Weights of a small mixture-of-experts language model, trained from scratch on English Wikipedia: a softmax router, a variant of SOAP for the experts.
Below are experts of layer 2 (counted from 0) of a mixture-of-experts language model. Rows are named router (the router's row for the expert), up (a neuron's input weights, with its number) and show model dimensions 0-95. Each number is 128 + 24 x the weight over its row's rms, rounded and kept within 0 to 255. Numbers have three digits each.
Before each expert's rows: a language model's description of what the expert responds to. This comes from a sample of Wikipedia text that the model never trained on.

# expert 6
Description: Separators before a new item or sentence: list-item dashes after a line break, sentence-ending periods with space, blank lines after headings.
router:159081144144113129148171131140209144124119097102169115162134148072102148109134104139104111137133143161125098148133125073128151112155139104132130111110155128119120140087099147158122152126112121097115151136136161160141109098133139129113114171145137131111124113118155152108107082085099125134
up0:132078156119132122108101147134108132088165129118156113110071139145096120153131155169143111149114121162157125121120118155165150134182151149126134132125124112131130153127176153097145118121106141173152119146143136133150132182141134131126137168134120094089068164132138132101100060103145114122
up1:178139140090103154124132169112111093138155125150168126104176132091139121155121140140109155151127144121158126128101102096141092104118137129147174126147085119145092128157174120172129096140107112120136103154143128156092107156120166121110127148131108113108137103101134115185103136112168125145
up2:102172120093124110171182112103097136127088119107141115106136124165160095149153148137114122144149120160138144131173104146075122109167112120134136111123139175152120135121157172153138129100155126151142143133172147100116142100164109188132127163124146111133109126108177172141168145120073100134
up3:138126107134154137129135128117131131134114122125080134124169105089127123141121184126125132142088123172150138146118107089115088121076151169138123158111088144112171102126150154151140108157121158162154112104100124113132161101158164113154112133091122072151161123106107107152105146127127149167
up4:145113105125141149133087166164114109121147156071165131159115134180123159103096154149135140169126134179137126164115185055089119134144154102139128113115128133111148148170103148157109155161130146155104127139109109150120137105136119120130126118127134143104152131127129090123172122124079139127
up5:145112146146158129150130129115113151163172130140127122145137084137088123129138089129162178131099103126112165126115117104099154105139150136149137122130143062127143176107117101103124115108135114131112138131155103141159093119144096138102168123148129135158107176146166126106117179153102145132
up6:072143148104102122154145119116130082083119176108127142135133117137119113137166121169117142156094147118129145117145121146152101123086127157125108102129184158116123132140140089154132161174107173105123152154092146151117172146156071166126144096129139105091140127136143099132149139125095117130
up7:123152112135139092140115108100156129168108138132138094109141149148110121111146126122127112120153138104151097138115133138146147129136121112154122134113134107110130132159112116134173115154115087118101126132155116156134159150144121095117092104140116129145118121179141098134122117113175118110
up8:135139110168135116146118103093136107116111139165077142130168095091196134100134143150115119133112157123129137165112153143158114096081138141160107112163147130185101126081125053108104173136117119129137128149074090075100113140120097162155112143148153162103160110120107127148126118112116112135
up9:156169136107117091097161142151127124087137112131144151149141134143155109157113123115115084132138144157120135123074117134095131119101144109139141099150081123118119193075121163081130149141119122124152116112191139125117168151092100147131127102100133115130141116110134151108128121102124148140
up10:163129128139098109153176113131131112167160148129137162144148127171145126131090123149170118162128138118117129109125166125142111130138123146124136137113094136150153124107154097090099138108126157155118166102135094152147109118140113108132151155114129105088168105156139138105139116112132114131
up11:126144106099127140143106110150134148099141142115102143142124159156154124132105140146118137141110120112137147172101117113142136111091158138076118099119110134089115162115151122100095163219142172099115122160140086130147142116113200136129148140161141150085119142145114133144165149127114141143
up12:148093140127125138146143139119147140122106106111136076121135118101102130144103122078163142136130149129121122107138142116141173112183134105140120158177147093113124091121161110154137126115136103152100104087110093117133120081123098147124162150135155151127120089124187076123104135153123126100
up13:184111130117093139113097130137121084115164139098136103148134115109143139133114125144120112159101078138114144098099128094093141122111118110140135118178089086107146134105148108110120141109140091095116094162116122143134097119100120110135168134131125133105122122119144162108129099110114127165
up14:147093139087122137121145104105159137132121127106161150122130128078076188150103114098109110170119121148125102103119094078138112140130115138122131127125171143156122143095059088158179143168158119116144141149159116126120162130142118132164100151110113090141149136177165109180106144117136150145
up15:111154148157131148150157126143134128166142170144113144134135167155123127102093143119115154142117133149109150126128150135175127118115140092131130132163124105099128132104133142146115136125097129122174154134113093178122119146097118117131074167107116114096109081099127138148159116122142159149
up16:149130095142112106151129155157177094087156141132147125134112114097154131111125108151156092145114117143145123165096147125119095137125138149124178096128114151128120132173117139125050157089114107180136173105156156128127100153153101110149150161142136092113161139122092126114106142132126086118
up17:126145129126151099118135113085172102135139104139106076091129152128139157110115142101080094125127141106119079134137146113139154135133141112136099142148142152153111138134114186129111141157115134143116143129113110143175151141111152133157108159126123129096122120157165102087141126116144160089
up18:139107185131114101140102052114158187106149126158141140159172095108137142109142120157143103134108149101166139136150160112140150130108110110093145130109140130088109167136110127158112165113138131150118125199144130142155119123115105174166136109141151146133119123119142133132146211123142108154
up19:132113166070109142111168132135153115112160051149153165136108088092163171129108107108134152167117125137178094140130143125129125095138138089121146170124121131149125110117106103122100150105140156112122115109143088137072083112134120119111110164124163178132123139143110106152134150139115171121
up20:150198126136133119113137102101106181140096145138103111134167148125169070116119132148124144126129117133078133156074136093149131128158174133151142128126117110128152149125166097119120065140155124150139147157132098117155141092104105145108141166119161109119108162102165136170108085124125150121
up21:164097111153144166080135138122115126162166145113116120157090128079120143142152157101122148091156136139154118128105104108144176129116135103120135211112166128109080130139129156151149122131162108135119116100144155153133122129126093126110147094156172122138108152106148150065112127136170127164
up22:124124144134074150122116138120090097105191125129114098124116093133140146125170141133094156117179137116146128112131116123129128118140133149120167106158138118103131156113170152168120143119125113111123131147163154136082126129136107112087142097128128163135151142113167089131133087133090145111
up23:126131196129094134167166124119117119142074118129139108111103144134081125097129131134123127125129133129141155153107117105164108168135149172143111115140131122148112100136134124078122117151147124149122138111145124163145122122164127109158148115157116093114131129113129150135115133131126132110
up24:159166112100178097156146108132145138153143113159134142124116171124104137151096119114120121153072164166104190096151150136124164151117129145136120149108116112092154137096126132081074133108126098092152089135180151118169134129107138131164136108135145121107091125180155100127081082121163166114
up25:115168150110158134118134178095153152143158120140157184187099118124127154170119109139142092079121103169132162102200114132117132133143124131129119149127104144101117155125118131115132161099082139157136137133165103155125144114093132163121134130134170098127124113099101124132137065120101143091
up26:133146134106127133132116104156078143129120102178122146108157067106126141124144119130162118147113123139136136117137155126094122156069159126149126111113120123117157124125124148101152134120114149183123134166095125131100106123129139169157144090170142137124113139128112136124083141143134138115
up27:136128122163116140128090095116157124104138164146125128148157133107133173128150147149149141134134084116152086153098121119110140155100136140086126109101120131182167182140111150086181126121124112106132123104165128141093101155131112111109124179133117122116143074144134141125110124114114128130
up28:121125189157124131159073126124132113108142127131138133117139122102149139107135116127119139140117114161152136112086094142110149098126104137145108168103165144133106105165141107142121139120140185111150132144133122150114107117154175113080104120149142106136165110123103104120114121120109104131
up29:129116117125137139110167098141088127125114199138131083103168125102114129156132121127158145127122142151087135128140121099118082108109149142134138110140189159144139135120140140142180147099119122135108159166113147121156119128158095113110115104136110120104110108117117119091122111146144157122
up30:118092131148120135129123098100058116137171101095163120121128162112145072125144103149149154159093096148173098138143130138130140105188139081102124124083115118159157124117126124125147150143103118116115093141174116091121082138132115171159148130149168155141135126151129110140145137135101162131
up31:141124156142180115125128088164105113114165130162151187124157136113165121108129108087128156146124180134133144094158139178075088123130104140144084133142135136124130136122092144111162155149082100130125105141120151081095088124143113118080116108128135135117126135117131114102152115157125127148
up32:134109128101086148178117141160133127132103160116085081147098118108134109095119119146172131106096116141130116131134114144143124145122132160145104152073111150123124125111106186129118149103095104136187137095120141101142124167137120124112135132132142115106122095093103142130115134129100115099
up33:148076110138143134161137101151164109091138155120092108103102135154108132161099131080183135090126140126176169107106073129131141122116149126130138183188104132103151133143121137136134129137127108115172113122108145129130132085143139133112114129122122111154091117181200095126140122113104098140
up34:173062112126154154107146143113142117128090139114099106148132111155183105110151139142144117111154110106155154143140152129188133098132111137095122151069145108127143134138109187126133115112130183129153097135149138148173186128086131149114129182121090116117128156099130112128108147135089091154
up35:120137149141130124091142118095167119073145137093095114095127102148118146131180143120137118153106104134137127129150136134179146170116166167089125122139108160089155087129128156097136118120108147096131116127133159150138132116132125109116129141154138084179111121121137143140096152129114150159
up36:072145111162110107123144114099155128130189133111139182068117143148113141124129148135136103145152128159066069146130157139141131131135150123114118134125157088072081126144138138132062110117119080130109134089122133124113128148107127125122137126188101127149118105158120105131124125173110160146
up37:167152139131125109114142151136150117110107125109147166143123153073125149116175131130104163132133093116143164141124128132147135152157115162124113119121122065104133091114137102149139130116147146093109118138108150128152123129100107162130181136138131119171144118091149106092143143129180125109
up38:109118128094111116131159146088098108088075119144142097097115123155128144132208111130091125104123096157104159150152132133138145101098172139125123158142126098112091099083172140135159136141135130110147147130148124099106155167123127097156141125120114112075157110102097087134137174113131118143
up39:155125131136152161117089158161142078137170151072132122161141118122148130099097115117136155158144118127111132155156130131115107089089092121158091133128134116104102129134149151121097120167159124183120140090136146109106184093131148190135112102086136111171098125160152137151122123110104142155
up40:139156169139153153092106082156122146154118122102131138155117135117114144093130118140114112132124157139122114113119137111104100112151110148123077176142143140153166093121105148148122115137160166134136117117134130096152149105070139132124096135141137113135100109159124157113128154109174157083
up41:132116143131132118132168178131125124109153152151163105139138128122126131110150138149128147086129058163105126117139076127119193161111101089163120156082117139180112126122111124084174102124146162124113138144122156158136143139158117143103080105095139124156107129120196104147144134105116136109
up42:138127142113135135139090133123135131119160129124139134116148172123135111117143105142115156115156123134098159149160156177077170132120133147091134133128164151093133118144112109086136143095117117091151154155194136146139136110140109163095113143135142137147134133153131073148122102112117123150
up43:095096120142117099073110124106118133177163120109106095156162164134102153134102113126131132131133134131110090158130123154126112140164119150112145136139076102144128151120153115138113177119152141091093133130176134133081152143127133117123107182120134169126102113118126138104171125114149105154
up44:109113116088105127183116107155126176127101144119144141098135142116132122133124133120149159079132141140105105136134153132093150147146168131138135143159134085163101134200153127157154186123128111165127151118171115120137120131162136153147161130150108138099124121087110126093139111144147099108
up45:114160105095144146128137106133125136179107112136103133114109155170146076134125142115154143118107138087118155082131174104176078134126113145129114192127155168112144130117151101126127089098133119117061095112127083113137128101154127135126092163109158119100089096106110137099143164125106120115

# expert 19
Description: Pipe separators after numbers in sports and election tables, plus closing quotes, parentheses and semicolons, e.g. 60 | 39.
router:087103149114169167112143137111107105123112107163132149141114118116119146108137212154119155124130107155108157141155085118108140129152134139111152146187146119130114166105115116145146090120147148125136130132117109111136092137138131146120147130172098098104119142162177168177182169143127133111
up0:136165087109138091119115099150138167129136146139100070145103096132134141161131170168092114093144199158107157127084130154144156134094149143121121142090128138127146105141124133175183138152159127113103156186101162100131131130164149133117124097126130120101143131127135118152143120132118131138
up1:126183121115066140114159169121076141164078094120136150135142133123069118129166102131136133146143102140117125126167132142106120107113108133158154123112164118119127102175166147173146116152154141116113121151154160154131079140134122122101154103132107073112109128122163077130092145134098089132
up2:147121100162106101095098179127108093098132209121139176175131152121136117152156116094113094133107096153145129078099143123100141153111153163118112107138065113120159104100091106137121086139140140139128142114099133128127103124129135128118123112133139109150085162104092137132145151104144127098
up3:116128126132145162114098149144137088132108150114054140059143111105132123134133130159100123106159063142135115091149099116114186135102164136149153134142126114146136146103126129095139153135141087141118099112101153107116121136168133098079152126152143142136104144164158130140107107133149139131
up4:115104123106131084115122176126121118152149124116073113101138136162121127163117148138093152145133104159133120154087110111109126142092166154088130110148132067149137167158130096105109100159119107128083115163114093147159139130161110187100159137114097138121122110117165110169103153091098154122
up5:119120161096115100136150157149107108127123147103126119138121139190129134150127105146119083107164146132133125100165088142133138131125088108097137121173143127119115145129135121111139108148136107079142115136096117121131147084124118144147125153054109156174128104097130134120132152109079146145
up6:114140123135104110162140141098143139150121147149133164168136114091118118044100166129122099120125104150143150129156118104089105116129145101159082149067127118117134150109124186114138123161118114133177146092136131104103130101119163119158148068152123121136146126146141136129118130126146121181
up7:109127130114102150150142149079128139148103148135081107182173129135151148140140095171037143163089132116097127149105120147142066120122135105152082173100116146099124127146168127186100111159116080092116166107120140145109112114115130142114131141150160126114107134097107117163126132105081104120
up8:176116127134157145137141165121118113138174143136105127150123127140152113120129094115123126155157141118121140110124126084130162144140129109120127185102098144108083100107108115137151104137157115142082152121125102134143122101064133146110151143096162137154115117086169162123139114106115140145
up9:137110131172162143127144150147122105202142133164075106135104179155119098133085089122114138088146114094138134109132167182160133120136101152104147156132107153128116110148161086098090115113123111097123136152115115080135147128130128094147139133124133139113116103147141104139130114136125116164
up10:091147124123112126107153069138120145159139099137173107134151163102103128109122145121157153148140144186137147135164139076155144149082118101117163121111163141116114135119104156155119119120111151088130131099100097090130113090133167130164160158141123065075157096161150112148141108125165115110
up11:116146146166134123084130104116096125127144139116103156132135100153088151133117101139118106131114110075143160105148094090107149127107138064133110142144123131133160113112158100129134087115123112123112157141129156160147137106078103088120141080162097150099093130117107110100161139148118153088
up12:095095129133164134149119109122137112138165154131105135136134064127150136119147125189179163136113096155170137090142176114111096148149116099099151138109171127070125117124081145147119147121117077105093068137169137137157116129128134120144098134150099144160140134131167123104122173127090123154
up13:173129119175116104108107102121144141102118128163132120094119116132129108138165161125132145099069132146147145101131133154119132131115116114158152154167121072112144079163114129115141113159113155128149076121144110109086121137141094139137130162159123080161171104114158132174113135142116143106
up14:118131137083116130136121095099150072116179146153107115155153083085135129130113162162144132136099129162159137130066107147113147133132137151135127099162088105171144143137084127124159126111161156127126097109156118124123114123125121115187151120148113117162156122104135122121139150154112124135
up15:136054130120119136095082154147075124148129134104124164102129152127108126107080158141142134182094148167127103089107089091134154104112135142151096101125137141112095180125120144157121089146129139104106069114169167148139116147127085154126134158126070131112157136083102178125151128150161162159
up16:131102112108174125107173153119150125127144144131126144147137140159113096136127140128118156111115150121116115119162148115136124101110155144105106148094187133115121130172147102136140117131127171131127122151123102097185107103104116145188150115126136076118179152099082114162120114138127176124
up17:106094137136122157150133133109111205173092101127119139143100148118145118125127153136072140144137093134130129104157122122123109137126115118141116125139114161156179111122121137118105172162130126117124132104128114158125111168171112088130155170155130180111113167060093129104131108137166075114
up18:151163157107098099112158134108104106128136104122107122111107119116121135107075143084142119143138134150126105120177137128108135146122176118137170110146127129118096125159171100148169153129127135168100114154143117132137109145062140075114167107110158164122088116115175119134188140124145115113
up19:118085128151145119124124125118154084102116117170148132095122135146159123115138124147129100084174127120147141138172141151177114154121115099108140148161142134098123112136141163118143120138134155133119120136196162132128148153108122114147155143121150185098085119148142143118144120138107169127
up20:097111107146153110144129169169147125156152133138141164129123077101125139107104146124166167100142092119137144095155142118144134145119148105143133138100104155131145133101079104117124157151109132109138134133109108135113129123119139108145093143115111168145144084126148139134155101095155122111
up21:135114152139121123084123089124142103127143153149134138108115127154161135079137143131126121123150096136145181139125120087097153139122142143140181126105129132152153147114137167134137170186110114146124153157147138156122133104095156146128116126134173109090118068141181140113118132115132131110
up22:178126131142137172124139120088168142144145129124167115111149129135135130177111159135122113089109086151141112149175144124168123185104135123141142165149151112119121179127108108126134121107135131091113120124164158121112131126161111092126162128089144116101106152171185105114102172168130164147
up23:100146121110134136151129179163153150130118101112123142113149123107141092080164148146149132099100142116095100133142109148145119120141150134139139105108140176158106121148169123107139115137116138124136129138114158118108117166082127118125135125144137101164126124132104097121143096129115102114
up24:097129161146096077096109120099149092133123165104139167167118081074125136159134162121153112170149150140123119134132091099092157097111123146111120109105123160179098126144111129108135149138128107109114141171121136124164133136182105110136105152109141142114153144159139119154107104148156139125
up25:112152166164124119071114134106082150151140095123152122146141146126147117115153149115145105102135151133146100125149100122140131150150129137107134128142163112152149161090205102136145139146080130133100096158160138107099127148127086161138130109136158141121114147119159149181129075110128145133
up26:141123144132138123085117178111074172131137128118141135131136140145111146126126122150137105135126139154168127154133112155148111146116113155115155097126126111129146140137102079114094110124158113094126127171070147129184145147123141100127140109094154125134122132127093074124161172121127154114
up27:132110131103156126125165115137119120117169161104158139119158115149115127118098089140163096132110076123118110105150131128072170132103118143099120102078121172142124131152123079090122121141128152136102121088148109111174113145153138166122084141129138139104165092109092153129161122145144104107
up28:123168127117153105133151132115128124095134130081118155127155128136125127090096131112164114131118141137160158094149122133132131161143133149172078145129122153135137080105101101116137131092140121122117069150099120155098142095141160117145147143135148128067099113089162131107120196116155124161
up29:102092131106100105145148082123102122131104113123127134107111150175109099142089125168130136114148104155110130164111131112117125123102083119094153152117151133115105095092133162164140122098114162137130127122153098124169142124156149133110116185127096137102116137116144145118116109104100117122
up30:149121098123128143061109102088078122181102128142110115125123089118111149153149132125144131188053109111130138152113154126108125129100121161145109095069140092132146149116087128101140091132138163133130149138143126105085114130115107156121116133129177122155138166143153132158105109111163120141
up31:152164129146139111121133079134111100149125118154141100096143147105201124114143166185081139119130124164132123139148110129125172163115114130168103127111117093174116143116110104164125135186162158139128158094158104129156122118114129123183161137118146137135119144140168110143130116160127143109
up32:109105147135141136127101123137165082090117127135149151137112133126156079152124158150142133123108077141104152129102115148088104156147150163142115143135145162140123176175113174149116072134123107146120137104132124080122147132158105127107167131145136198102124123163176097164114102146154114127
up33:121143159103101136106089143125075121103163138127114165124129106149145059133121133119117135114095171143127138122133102123134130122097117134120130159117126091143126106135170155108150075129115149138115134112120156156138097119147106130143116089159109086150144118142123155150101105122147156125
up34:120126093121108120139136104114175163123112147135106163130186103120150119151103150145109103142102118113142142128129080168146102121129112109132132111097105087125160176139150089082120161125134148123110139147098108095151127124128139150104172132163170156131144124169145126140146152134097154090
up35:145172101100149145137142151161106132172139113123137108159133129164146151130115130114077143121099115126142093125096162118139102129083159110120116118128139151134136148093162103123124127111110115142089151133127126096142159092146181089147132128118155134165127151140130104141127123117088149109
up36:147118163152152140142107130130149128196134152112111092115116139131144147130084165171125153090133153135104170154164165113129111122135157104137145104135125107147147116162124168135135123111144165117158161080148153078149111100135122122081112183102138079121152132162183149151131141163141104121
up37:131118173157126101118142148123105113151121135121152185121141162140105129111130140125130169100183147146106140140140105121123150132132085140168166158110130092174111104147130121116134078169149123065122114142116106095167114080157158074136153152155109062159164166139169110091151110115145144127
up38:125130126114135121106154108163126142146136132113127138129137145107179117111133143135089138097100130188111095160130096159122174147141110137105099103135168089185122125125163097126093103153198070136134114116092117094189142125134142103127139085083118108178105144103137115130078095094085155136
up39:135145126119139147110110115075159153119156167138109166140119143139135111154126103106116137132138088124122102118109138109090193155122089128143139173145135120148123167125114132132102144158161096139089109137135145109138131138121117114171161127147163160146118143111115174181108116123137154094
up40:123165132104140114054111123137116146140113115100101100202124147152125136111116124154161132146152101171151129114167158155155145077111169132163161177095130154146110161124084127158156106126163139118102130120128107139156155129143109137187104150127123107176127127140177122166127111096162149126
up41:129090128134083155172118104164122146138128114123087123135144131135111134099118154074106112133088100142107123128108168127186124102106102163108128095120129119123139124123173125096113165151108131110132125160118121147074174141137102108124158128152097103121119143107081167128158135118143138093
up42:116125155165074118117120130131100089092110152100143134149189127135163161152168181196167123202104138122141149135092127074124157109162131103145142120144098135114115181133133156122182177148160116127093141129116158108157142107176103108113132156128151135083129160140117158137116181134146097167
up43:115120104105135130140144149116080133132181140125146095167150103111128112123126098157159128120153123138109121094120179127103136124138098164114139094124135119157168100137060179131129182101166125143137139121103125116122138144145134106101143132116140111121144121134159094138135094114137149095
up44:111150133117125071116139118106123121134147127108182099093099120162094105162101161143146155152134123159131151114178108161140107131134147133102076106118126090158137127128166124126113128129111179137142138154131128108140144107128156156080126117150058145077097134139130155141146074092175106106
up45:096101147102115135134137109165118134099148127082139116148131110126126119132118130132146126099142117146089173121127082138125135120139099153159144173113091119105114121092116140121116145121134166160112110145175072120138154149094137161117150122120101136095138103098112146116106119130129174138

# expert 10
Description: Determiners and conjunctions inside running prose, mostly the, and, The, that, this, their, often after of or in.
router:139126200103109096163131148140147115162116164187122138134127120153126091166099141146129130153115089117173146087087148127129150154140194131094155142128148132103158107130120156088146176138137105191147125119098109117189171130122121157122097139136144125165133142130094138174092123143126143094
up0:131158123135110115146116145111070100135145154145106141119105136088107084145134151138136184107131121124149142122142147107117100147104155168147124156118091135129126095158095117096152137143098096121143143106127123097168106142139162123146119152143151094099146122098131145162124151109116155137
up1:130116161124093090137121098108101152166105103160111141137089144128113141119104117131160095140144113137111122101097116085106142126111108096097139138123124145102101104148122141097148155111160071123139107137084154122155108135101135128114106152129106112124109144111100161127107113136116163088
up2:126132131152142104157103154145154128142141129121124106138100096130101134154097133129087167096119135133098116135140114087101116137096109121148099153185139107131070120109123159105122147105135127084129144086110122106081141126128135059151115134139084141093106097099131127174139096147163087116
up3:144152154159107159158120113141165125178136146108096143139146215119087102107099172170122138080130107091131142149132162131142158168140150152122109157103108139143153157117187100109131114115166103127105144160120088125124097125117168163129130134120131100156145152132172160134139148126122162134
up4:150164145103109132168147102127162100128055102109111100105115168107149160134129127180144098131117140146144109087114140090125132113116140135134160093078100154125145088168088136134144151132117108121144104125160114132143140091115132119166122144099173123087157124163147121126158129127121126113
up5:147109147153149115119124107099124141135150105103129146161179117101155113119100142132128129146079155105108167119095125138156133141142113143138132120122112096084155165155126093129162116155106157124147122139114114116077117123159145131087109118160104100134123116116182129148113129123109076137
up6:114147153159130106139125146101135112123141125141111160107106155164159120150079146191139148119168112149132137127168105098124133112106140115139153145168088095145106160131144146155056121158126164163150113105132129145121133180181142077109126105122093158166153130083130102129127109141118146119
up7:096113115159150125129070151139123123092118134109122128122150094137077118136108070128133143134142120123151147125136172095181099130137125122089167150139116131104136116119145094131113118163171090152156090137144127111103135150134126099113109155136120139119077147096140124116109169147131120138
up8:124137109067128091134140125138110074164123151134107130109138109113179128131140099122125077118126131129162133064114125136129124135134128132090136145128118112073123129125108132099114127153138135115150105124123109122125148113131143164156148095095122137168104124120128138130116116082109074128
up9:130132132138136129139137146113118140116112162147115142176113147095139153066147118115146091124093129125128125116156137125127114160121140101130099110109158187137116146116130166139126156143168132097126123123122127080115134144161141119124103121137128143083168123080123120121167134158124141172
up10:178153163153175158088125140120102125089067149125133119182123126101115138138125116112133153124133099112129095152165145137101102146161151101120138118129130148102149127140176073160149137108091123131132138125127156154134123164160098166162122139141132112145129128115111118129174145118162123136
up11:100089153140093119125129186130105110082131137138145140126095147127131111116100119164108106099122102152145167126143115130115090170170095155084133134113096165101131111126090101132107124127092116204137137093084146143099131166104161159140133145101147142137144092129167132130123152111133157094
up12:136109116120128160128172147146146138108136179079138134102098145114130128156131141113089138129147172129085174161094162153120154146099117111097118104123130153122132136136128164135133090112151164152103159110109092095172109165097111140096148164130141113109093125128129124116100134113092150121
up13:139099157109158122099107134111148157125132126139102111117106165125113135146131151175182176107100125152134155131139111139105109089100108140136124120097132118149150137105124075134066113143133153134152142139108139092131074144153130155145130128141101131124158146125119096125101186104164124100
up14:104167121158107130102122124129139113123128127128138141149159137129180153176146114119140140151143109151120133105163107128136109159137128148118117149140093196151130138161123124073111137113133116120123143123123160141081156136149091127133166156114133096159126124119117105138076098145163119119
up15:160132147054136110138134141167151082164138155116108114122144116107100131133131113106126145166121136154133087127108218150135143146108128144097140183127082138153126103112127134165127145169126193124161104133168094151148155105111167136075118155126091127111105154122148124136116167101127145110
up16:142112184112152087140151135117153126144110125162152110124123142094093145129108122094138109107089132159095184140124142098108158126143083070120150149110135126140116140093112085116126126128153121141141162112126155142133131078140097081121150136166129129138132187153135119167138123137112108112
up17:096126158135155063138131092151146115144120098129103094083137174143120105067129136114137110119131107141104104142133145146146102115120159132120140166138085164088158104136148101139079160130158117111149130153148111176142111135127137162149175105129102109094123154137135141161125139112146094123
up18:137123130155142195140148143139158097119092096108175134132116134096182141113149125126132145152116083137111108154146104106121162115114167122129154143086109160094183086143129107110112130181144146138116118093129138103143115094089151115118105097122140092122123088096135116172105111130147124133
up19:089082135113123135146143130115135182103144143155138143130121162163147118102117149179143125101105124130109186156106143144148145118118114107124139142140150119155121089108108103151137157136125137155166122158149135125143117151151139129150150176137102147131169126123107087135130173131134124133
up20:118151159121128132118162127153146116113093174132135125181137103136110131137140066114110148117105131101126144153173104133094109162151135135167143123144085120108099185117161109125190099122174119085145117098132139121133143141121122137118146142121109119131137084113135113110082156100137110152
up21:148092139111096121137083113111109112122107116113099129130162118092107111074138072142129156109147136110107157127131162125127147119123159095136111130095161119137127182087146085176122156135109091155143109123105152135089129127123167137125110096156124106122147121082122150151127169102129096102
up22:136094178141107108150091122111113112113122089135075149122147124168142131137116133146099130132105095136133143111147126114131150185112133128094096113126115115125179093119136173167136119156124100128132129117118148128114160125136128109160120151113148113143122088160132127135194130126146140119
up23:183097108117176150144143127120142126121176125147116119131147120128179117157109143092138138137141116138140085121133123093075151138131183129150145116089046141102097111126118109118120104087117164141133084070133158144117178116139187147180121163111151102120119139100098140143129143109091134128
up24:125098119127139174077137158110133114130164134110130163112124150117085134170117133095145111155147148107109152123130166139127150119173134110148122140164179135121130149157124120117186154129134117132197130128129121152092156130099146082144118130099124139140140146108122156109155096129108102168
up25:100125158100148096163140134144151137173103159183106172147104123090117173127145094134140172133107104134119152090094147181077167118110121104185148134155110159105104132121139123128118107160151136129146197132062134109147116125126148123133129106143117122100123123147114115171126139126127127150
up26:093097092104106109132136132106096138132120081136143168123167130134133140096090118111113132162142113115123132142096123108084142139084096133115130146137143076159124165158155117135134160119118143096124134152167127115146116096059130115110114144120154157126093153146152145090121090120149161153
up27:128122157135098138167108120111114106149103150148079163188073105115142116117107115117151135087143107121118153122168167157144177156112166143108097165098147150133116081080110145106129133158099144146114131117121121149100113179105139144139155131125134200142140124140127109152135151128159153122
up28:144134132121132117126123127097125118143114146155101137140154099135166133157134102153144166142131111130135112117122088122106098106128104120134116172144154127154116128091131125134193103133164127110110128071112115152133131157145120159127149137140166138119123129181092120107164130090135183110
up29:140124159150154135141105117115128115093115105143089154167111128108149120138137160104109099146172104132116163148144093142132150096132155131153121137151112152141139133087119087136141126163109144098113116146101125087117156144093136158146103114121128110147146085092147118155134133113093103131
up30:106095137159137105173137099115119144139117132122147128157088118124120160133139126137143099154157152145134135123104096089126135104087104098153145135124118089115115153131126169181101111138107125091134111139102149167114181131109147134165141090127121110122092167086133160129153099145133133169
up31:134131119099140109130106150097105107086077135141136164161157121125127142100112142109116130142071126119080114130134142142111113131116076167133172093103120150124137109136096164087179146102108126146132125140144115100123107102144116124162165142144155096120117111111090102119150160125118146142
up32:131131162115109089143103114082152160190120131145118159113129138086106107129142154123152135112130109156108146140126111107140164113142110119148140173148097139170094086191140165097120120116143128119099129160109149143127087177167124137115177144153119144137106155086129096106138157117158150132
up33:143156104155128125125153130144141153119135170110157144129132110104096144138165156123131140102082093140134107102151144136122112153178149180157093130095173119181159133187167069117115146152148078171159132140114091104116138140106113130110138082131130116130140119090128094093103140105111126133
up34:160186088140114172145118125144109142129110120121125095152146140122126167139114111155148155130103132122135133135126119154158094094107111143118174131163109112130122149146162141113157129155099143166141122114108134132137141156144087117131086153087160084127098125158092143112136108140118154119
up35:129119120177139098114169117095127110136105162165098121153175140124124175102125145168149132101127142135077128117129166129151112113120151131128130091090123101115142118116110111108134155111146140099159122121130143120140141094157123129139151120140158145137116123137111136129138119129075125114
up36:103115135097096101136133161161110150114123143131103111119115161138141141127170107115120147104113190147136108096100089111123089142141180147110146096191108126106151137095137112123149110176128131133090108114113089111149086094152145149102126086178088119128083182104157145105133091100163118126
up37:156132130157156178119116158105159146097165157119142116115088156083093129091128143155138152101112146082118174107172143172096129121116133152126147089157121140131117117111151098132135135098154114183131093086139122137110159112091106130121169141104102093089124150083145155108125119146147088117
up38:086116087129100120168154094138103095168148130117098051155110158123157151073102127129111129125149122141176144146134128140140144099134125130139111140132106145174140180122109167112131139130088139101125130115113160113185122119121065162132108159081122114112117148153104110124117149091109136097
up39:132105128161119125093159098149138141109128150148118149156104153153122106140110144150107103125139103131096130145120107100110143060120169121134110150130094143127178168133113131140126143165098124100151113122116118169146132143145135139147125123167117172120173150108146137120131178083082114180
up40:104146131150161166168116139145133114144173136113128095134137102148117145137142118123094097097115113097126154111147121093159143090123153078127089136133143114081140105110118168176102069110193093123127088143084118115153121105140127114119119104102185114116101117154127096160110133178130142123
up41:151117109118147131125108103159142116129093159094130152121187137112159130085126143129144106132119170125173131098104071122129124110137148091139123129106139137118145103170122147157138143090153163146170160140129125102165102169123103095180112113119161101098139141122156142135176160148093133137
up42:137151111109102143095098123119113141169119141162118164150160175104140141116124142147116164145095110149162113123142122095095123093128116173136097121122128085100132119124148145160141186147172128144138129062122156139111122092135106098164127137111149134115130138143158158112135114114137137166
up43:129137186130133121140160114092137129109169104102111120112122107134144167089141094097133102133119163128119167114073115140121174125108177137108148116149143149114157123134159126099081106141112151160104093140101146124115134108123154112122107158139152140073100156124105137079152087114115148102
up44:133141135106141155122181116097147078135136120149152113161161125122143143124133104156154141105096102127144100120089112087091119109135129124144092160143120158120104140130127142111143114079163138104196115101116130114121135130160142117107141131139132152096114149145147137151174109127091125135
up45:121104124116171133138136104170135120142129138114140141134137104123161141131079168131110147127121135115140148098138065136167152099144100132110141160117127129133148109132118129154112125156154112114118107128145125111139134144123153090087113149135155161132177139123136110143147138102138151097